From a checkpoint of a small mixture-of-experts model trained on Wikipedia.
Size: 10 layers, width 256, vocabulary 15728.
Below are experts of layer 6 (counted from 0) of a mixture-of-experts language model. Rows are named router (the router's row for the expert) and show model dimensions 0-255. Each number is 50 + 12 x the weight over its row's rms, rounded and kept within 0 to 99.
After each expert's rows: "mostly gets" lists some tokens that are sent to it at least half of the time. This comes from a sample of Wikipedia text that the model never trained on.

# expert 117
router:56 47 59 54 56 53 17 43 43 53 65 60 73 50 60 63 63 69 65 36 43 56 83 33 61 46 55 47 61 54 56 79 54 67 31 29 55 54 69 45 60 48 55 41 49 54 51 46 43 59 59 61 55 56 52 76 62 67 67 50 49 39 47 47 32 42 35 47 55 42 53 45 40 48 48 60 50 56 50 54 51 55 30 55 52 55 41 45 68 19 65 64 38 47 70 50 62 84 52 60 39 40 34 47 41 56 53 53 45 55 54 72 45 32 38 48 48 41 50 47 33 41 33 26 49 37 56 46 66 60 41 51 65 49 57 43 27 53 56 50 37 51 50 57 50 53 28 44 49 49 57 35 36 43 70 41 59 65 54 59 47 49 44 40 82 57 39 60 50 53 23 64 45 52 45 39 34 62 55 26 38 40 49 44 73 80 75 46 52 35 64 78 55 35 52 40 42 53 45 57 51 49 66 58 51 69 54 46 65 51 67 65 44 44 55 55 38 65 48 47 33 49 60 52 41 30 57 55 39 64 58 48 59 57 42 25 50 54 31 40 64 48 68 51 38 57 81 49 44 67 64 44 55 76 46 46
mostly gets: " Olympic", " Communist", " Asian", " Indian", " Democratic", " National"

# expert 24
router:42 64 62 67 59 55 39 37 61 50 67 57 57 51 48 65 61 72 60 54 63 53 44 36 49 44 51 68 58 45 24 53 60 82 23 46 56 51 71 71 65 46 51 55 53 41 34 62 42 59 62 52 42 37 41 46 63 55 53 60 39 42 36 67 38 48 38 63 64 43 53 35 45 25 63 58 66 68 31 52 56 40 36 54 48 64 45 47 72 37 52 56 55 50 50 45 64 53 34 36 52 71 66 49 36 45 73 46 41 47 31 64 38 47 49 48 33 59 31 29 55 31 42 50 58 63 59 48 66 60 45 55 47 48 43 59 45 60 69 46 41 43 47 51 48 54 36 36 28 54 63 39 18 52 59 30 55 46 56 66 33 38 53 43 48 47 50 47 60 53 49 45 73 55 44 33 40 49 75 45 36 28 68 60 50 51 77 63 25 36 38 59 47 42 54 46 26 75 54 69 55 53 30 50 53 52 61 31 27 60 53 55 32 33 47 61 51 46 36 28 54 40 70 44 40 42 57 50 23 47 55 59 55 74 40 34 51 47 48 49 53 63 39 68 55 66 47 54 51 59 52 34 59 61 36 39
mostly gets: " f", " sp", " st", " w", " rec", " fl"

# expert 49
router:48 63 55 48 39 53 43 28 49 50 59 56 62 38 62 62 40 68 78 46 60 50 63 39 50 49 41 66 74 49 61 73 57 49 50 34 27 52 39 59 61 56 69 57 70 56 49 65 60 65 50 61 60 37 53 69 54 49 62 61 44 48 40 51 22 38 29 56 66 47 53 54 29 35 45 68 70 54 52 45 49 57 51 56 40 48 32 37 72 35 66 43 39 38 58 53 53 60 43 32 41 62 49 37 48 63 65 47 51 64 53 43 41 54 43 34 37 47 56 38 45 36 27 41 70 44 61 42 77 42 33 51 63 55 50 44 40 58 56 37 48 28 26 43 58 65 37 43 44 47 71 50 40 48 61 57 57 66 61 63 46 60 36 23 69 48 45 58 58 65 47 59 60 48 57 54 58 58 55 49 27 46 56 46 58 44 64 64 48 50 25 63 33 34 72 44 38 55 48 77 59 61 50 63 68 57 61 29 51 43 55 51 48 60 36 37 35 63 57 59 32 35 41 40 50 27 49 62 44 43 79 56 45 72 55 38 34 46 23 56 53 49 40 54 37 67 73 42 63 53 52 44 35 66 43 36
mostly gets: "č", "и", "о", "е", "ы", "а"

# expert 53
router:53 58 52 58 52 53 47 41 61 69 52 58 51 49 33 54 49 74 62 33 55 29 45 32 57 28 42 83 48 65 51 60 45 62 49 43 26 63 60 68 58 52 46 49 57 36 42 50 35 42 51 68 65 41 34 54 50 59 63 47 31 27 41 50 45 34 41 56 40 40 81 25 41 42 69 65 62 46 29 46 60 44 31 66 38 47 49 47 47 49 70 64 32 57 55 38 54 60 31 47 32 63 69 44 39 32 48 49 43 73 37 68 54 63 33 46 44 42 31 62 51 36 48 54 74 67 52 63 67 61 50 60 66 45 50 45 53 66 50 49 41 51 46 60 52 62 30 44 21 31 50 38 54 61 54 29 57 44 63 68 47 55 36 50 60 37 38 47 65 42 42 65 58 46 66 38 39 57 61 40 50 47 72 49 65 60 53 65 45 39 49 72 33 21 44 45 53 57 46 60 59 64 36 56 71 73 58 37 41 57 49 51 55 35 46 52 49 59 46 56 42 45 60 40 36 39 70 80 52 75 63 64 67 56 43 46 38 56 46 39 60 46 35 53 49 59 58 35 60 63 60 33 55 48 48 44
mostly gets: " the", "The", " Its", " entire", " The", " His"

# expert 16
router:49 47 43 37 47 64 31 53 53 51 58 52 46 44 52 68 56 60 57 43 69 49 40 43 53 33 38 55 50 50 39 49 60 54 44 46 58 53 56 52 76 44 52 61 61 42 41 60 33 73 64 46 47 49 46 68 84 82 56 44 49 55 59 53 32 43 55 57 58 48 59 53 41 51 57 53 73 53 56 41 67 54 35 53 35 50 43 44 70 33 48 52 53 53 70 45 56 70 40 52 22 55 63 41 44 47 59 44 35 47 57 63 48 56 51 36 58 19 41 45 32 43 49 31 52 45 61 61 44 49 55 56 70 38 49 55 43 49 41 46 47 59 33 83 42 65 58 59 46 46 58 49 53 64 69 50 61 72 62 65 46 78 36 35 69 31 27 86 56 61 32 52 61 54 48 37 48 46 53 48 35 53 69 68 60 73 66 43 40 39 47 51 40 44 68 39 40 44 60 49 67 53 54 72 57 48 56 55 41 65 62 64 19 61 34 63 56 59 23 44 41 39 51 27 50 39 49 67 39 58 59 50 51 66 37 42 41 58 35 32 63 45 51 56 54 59 66 38 58 49 90 45 52 49 51 41
mostly gets: " &", " Brown", " LINEAR", " Miller", " Davies", " Smith"

# expert 51
router:60 45 54 71 79 65 48 35 63 57 59 61 62 39 18 56 61 61 48 42 52 36 47 54 47 34 51 52 70 61 31 60 51 67 42 35 49 48 56 50 63 44 63 52 60 59 39 50 45 55 50 52 34 33 38 52 59 57 59 70 41 48 39 59 36 36 46 49 62 51 52 31 41 43 53 43 68 49 59 54 52 34 42 67 38 44 60 37 55 38 49 41 53 50 74 55 49 47 31 36 46 83 66 34 36 38 51 54 49 43 42 51 54 61 37 39 31 37 49 34 47 33 47 43 54 54 53 69 62 76 53 56 60 26 64 44 42 49 44 35 43 46 39 57 45 62 36 50 39 38 49 48 42 67 59 37 54 65 60 55 41 73 31 53 62 34 43 53 56 57 45 81 59 57 63 36 38 61 52 42 39 57 61 61 65 58 58 62 23 26 42 73 48 32 49 41 67 49 67 54 56 59 26 52 80 48 52 39 30 76 59 36 39 37 39 54 57 68 48 19 45 48 57 40 34 46 41 61 44 55 61 62 55 48 33 27 32 62 31 50 52 45 40 49 55 47 61 34 66 52 55 44 67 42 26 33
mostly gets: "\";", "\":", " including", " except", "From", " include"

# expert 32
router:53 50 58 74 45 59 33 40 65 69 58 49 54 64 35 55 52 53 78 48 45 39 63 40 47 46 40 70 53 68 41 51 69 56 47 47 44 60 65 47 58 53 43 51 74 55 39 67 35 85 43 52 34 55 31 48 45 74 55 54 34 27 29 54 45 42 40 45 51 49 62 35 34 48 40 65 56 57 37 37 49 52 38 45 35 44 48 43 60 64 44 55 51 45 59 34 56 54 52 54 39 59 52 47 47 33 45 58 34 67 44 54 21 64 39 37 45 44 29 25 23 56 54 43 47 58 66 60 41 69 38 54 68 50 44 38 54 54 65 40 45 34 16 67 44 61 51 54 57 46 78 48 45 45 39 48 54 53 69 61 51 48 46 38 71 56 47 56 41 47 38 44 45 73 64 37 51 62 51 25 29 31 51 53 51 64 49 61 28 39 40 45 52 59 73 40 47 64 57 62 55 68 47 54 50 70 71 39 52 47 53 54 53 43 51 75 55 69 27 45 25 45 83 47 38 54 63 51 44 66 57 58 70 58 36 61 47 47 50 55 67 51 62 62 23 50 62 48 50 60 51 60 61 59 53 45
mostly gets: " Phylum", " Coordinates", " •", " Elevation", " Type", " Registered"

# expert 58
router:60 56 59 41 54 50 36 42 46 54 59 47 65 32 53 71 54 64 71 51 49 48 65 41 59 64 39 56 54 49 59 62 49 48 48 37 51 55 48 63 81 34 71 52 52 31 43 70 44 76 58 63 52 44 46 54 53 66 59 51 42 53 55 73 34 47 41 59 55 28 50 34 40 62 62 52 63 59 49 42 58 45 38 41 47 59 35 38 70 51 77 51 60 49 73 34 50 78 57 42 42 55 53 46 49 49 79 54 49 67 44 61 46 49 36 44 42 47 44 52 45 50 29 28 72 65 58 63 59 38 33 71 61 52 60 50 32 41 63 33 55 47 44 48 56 62 28 33 44 56 57 41 39 45 64 46 40 74 61 66 36 50 33 35 52 50 47 52 61 65 40 67 71 47 46 58 43 38 50 34 42 56 49 61 79 64 67 59 46 44 35 57 32 47 65 39 52 60 52 61 54 56 35 69 59 72 55 58 13 62 60 47 50 54 35 71 31 62 51 57 24 28 66 44 45 47 53 51 33 45 63 52 47 57 26 45 34 67 41 44 65 42 41 46 42 66 56 51 56 51 68 53 43 71 40 32
mostly gets: " Adam", " Andrew", "kov", " Manuel", " Michel", " Alex"

# expert 111
router:43 54 53 51 44 37 41 41 51 36 74 56 57 20 40 64 58 56 83 51 67 58 52 37 47 50 52 42 41 50 56 70 57 58 40 43 33 66 55 53 64 32 78 59 65 44 30 64 38 61 57 77 50 47 59 73 56 65 51 64 46 35 48 52 27 56 19 46 56 48 45 27 35 47 56 54 64 63 45 52 45 46 61 53 45 54 28 45 49 39 59 51 44 52 72 49 57 56 36 56 24 64 67 41 52 55 48 58 40 42 51 60 52 61 59 49 39 38 39 35 46 33 42 35 73 49 66 54 75 55 40 43 55 50 68 42 24 55 54 42 46 41 47 60 51 55 57 31 46 56 67 57 29 55 66 63 60 55 50 71 51 52 37 36 60 44 43 75 49 55 47 71 81 55 52 46 45 52 52 27 41 46 58 68 71 49 73 46 43 42 34 47 47 56 62 23 42 51 51 61 59 55 54 76 56 47 60 42 21 49 59 49 44 53 36 63 47 60 58 50 30 46 52 43 54 50 56 61 56 48 76 49 52 68 46 35 36 60 41 59 61 45 52 31 45 78 78 46 55 51 50 42 48 71 59 47
mostly gets: "č", "ž", "ș", "ğ", "ñ", " Bab"

# expert 4
router:79 52 62 46 61 72 32 28 52 51 59 58 53 39 52 63 49 52 50 49 61 20 66 55 42 35 37 67 62 49 31 55 45 65 49 38 48 59 44 54 64 46 60 73 57 44 43 52 61 48 50 63 31 29 36 63 59 55 49 61 49 39 40 54 36 42 31 49 44 42 42 42 43 38 62 55 66 57 53 48 43 33 52 58 47 63 43 44 57 36 74 44 51 47 66 57 40 60 30 47 38 60 53 37 41 45 39 54 33 46 41 54 43 64 40 42 31 42 34 20 38 48 46 34 52 43 49 63 74 52 61 52 58 35 36 43 43 66 67 41 41 36 39 51 36 60 31 52 37 36 56 39 54 58 54 42 59 64 44 47 46 62 41 38 55 32 51 60 70 59 37 70 50 67 56 56 39 40 61 50 47 42 49 61 56 62 65 67 32 17 43 59 34 45 50 50 54 58 63 64 54 69 31 53 76 74 61 39 35 79 51 60 26 55 46 60 50 63 55 39 47 44 46 48 39 52 50 85 48 78 55 69 59 39 33 43 41 57 28 37 63 58 39 57 53 45 62 45 60 51 73 48 72 36 39 40
mostly gets: "\",", "},", ",\"", ",", "),", "\"),"

# expert 90
router:57 60 42 47 70 45 48 53 55 68 60 53 63 23 54 59 76 64 72 41 43 43 62 42 57 58 38 47 47 62 50 67 58 56 58 48 32 49 46 52 68 31 64 54 52 29 38 63 54 49 55 74 49 58 49 67 45 68 49 51 41 39 58 51 30 52 46 62 52 45 44 41 46 62 62 49 58 46 45 35 69 48 36 59 29 40 38 39 69 47 63 65 45 53 46 35 57 59 52 51 30 69 68 23 59 60 58 55 42 46 46 62 50 56 37 24 45 41 40 49 41 52 44 15 57 63 60 65 60 57 61 79 64 44 59 50 31 50 53 25 47 46 48 68 37 74 33 43 41 41 48 48 26 44 69 45 76 66 57 44 49 63 40 37 65 40 21 71 52 66 58 63 73 63 52 49 40 44 53 47 49 50 62 75 69 64 64 47 47 29 36 41 40 57 62 39 46 47 52 41 61 51 53 77 59 59 54 38 28 61 47 60 50 46 41 67 44 67 54 53 48 38 59 30 33 51 68 57 40 45 57 36 64 57 49 44 33 64 32 35 58 56 36 44 48 64 63 40 58 49 66 53 47 70 46 52
mostly gets: "ton", "elli", "bert", "son", "illo", "ão"

# expert 120
router:64 52 52 44 58 72 39 29 57 47 58 59 45 51 50 62 48 55 47 47 66 34 67 62 51 41 38 62 70 53 39 58 61 63 37 46 50 47 39 62 70 48 56 66 50 36 45 55 55 54 44 75 39 34 38 74 59 48 58 72 52 24 40 52 42 36 34 61 51 50 38 45 37 37 63 57 55 57 59 41 44 36 45 53 43 58 43 44 52 38 72 52 57 37 64 51 48 50 34 41 34 64 60 38 39 29 41 55 45 59 49 56 54 72 43 40 27 37 38 33 40 47 50 33 59 47 52 59 56 54 59 61 68 32 46 39 42 64 63 40 32 41 42 50 45 63 27 55 43 39 55 52 52 65 49 37 58 63 53 55 43 51 36 32 66 35 40 56 70 75 34 69 69 60 63 43 32 54 69 50 45 54 53 55 58 61 70 70 41 21 46 65 39 40 51 33 52 53 63 60 60 72 43 44 69 61 52 27 40 67 61 61 33 51 46 65 45 71 56 19 45 42 60 49 31 48 58 68 54 77 51 66 64 55 40 46 29 63 19 39 66 54 26 61 40 47 60 56 54 58 66 50 60 41 47 38
mostly gets: "\",", "),", ",", "',", ",\"", ".,"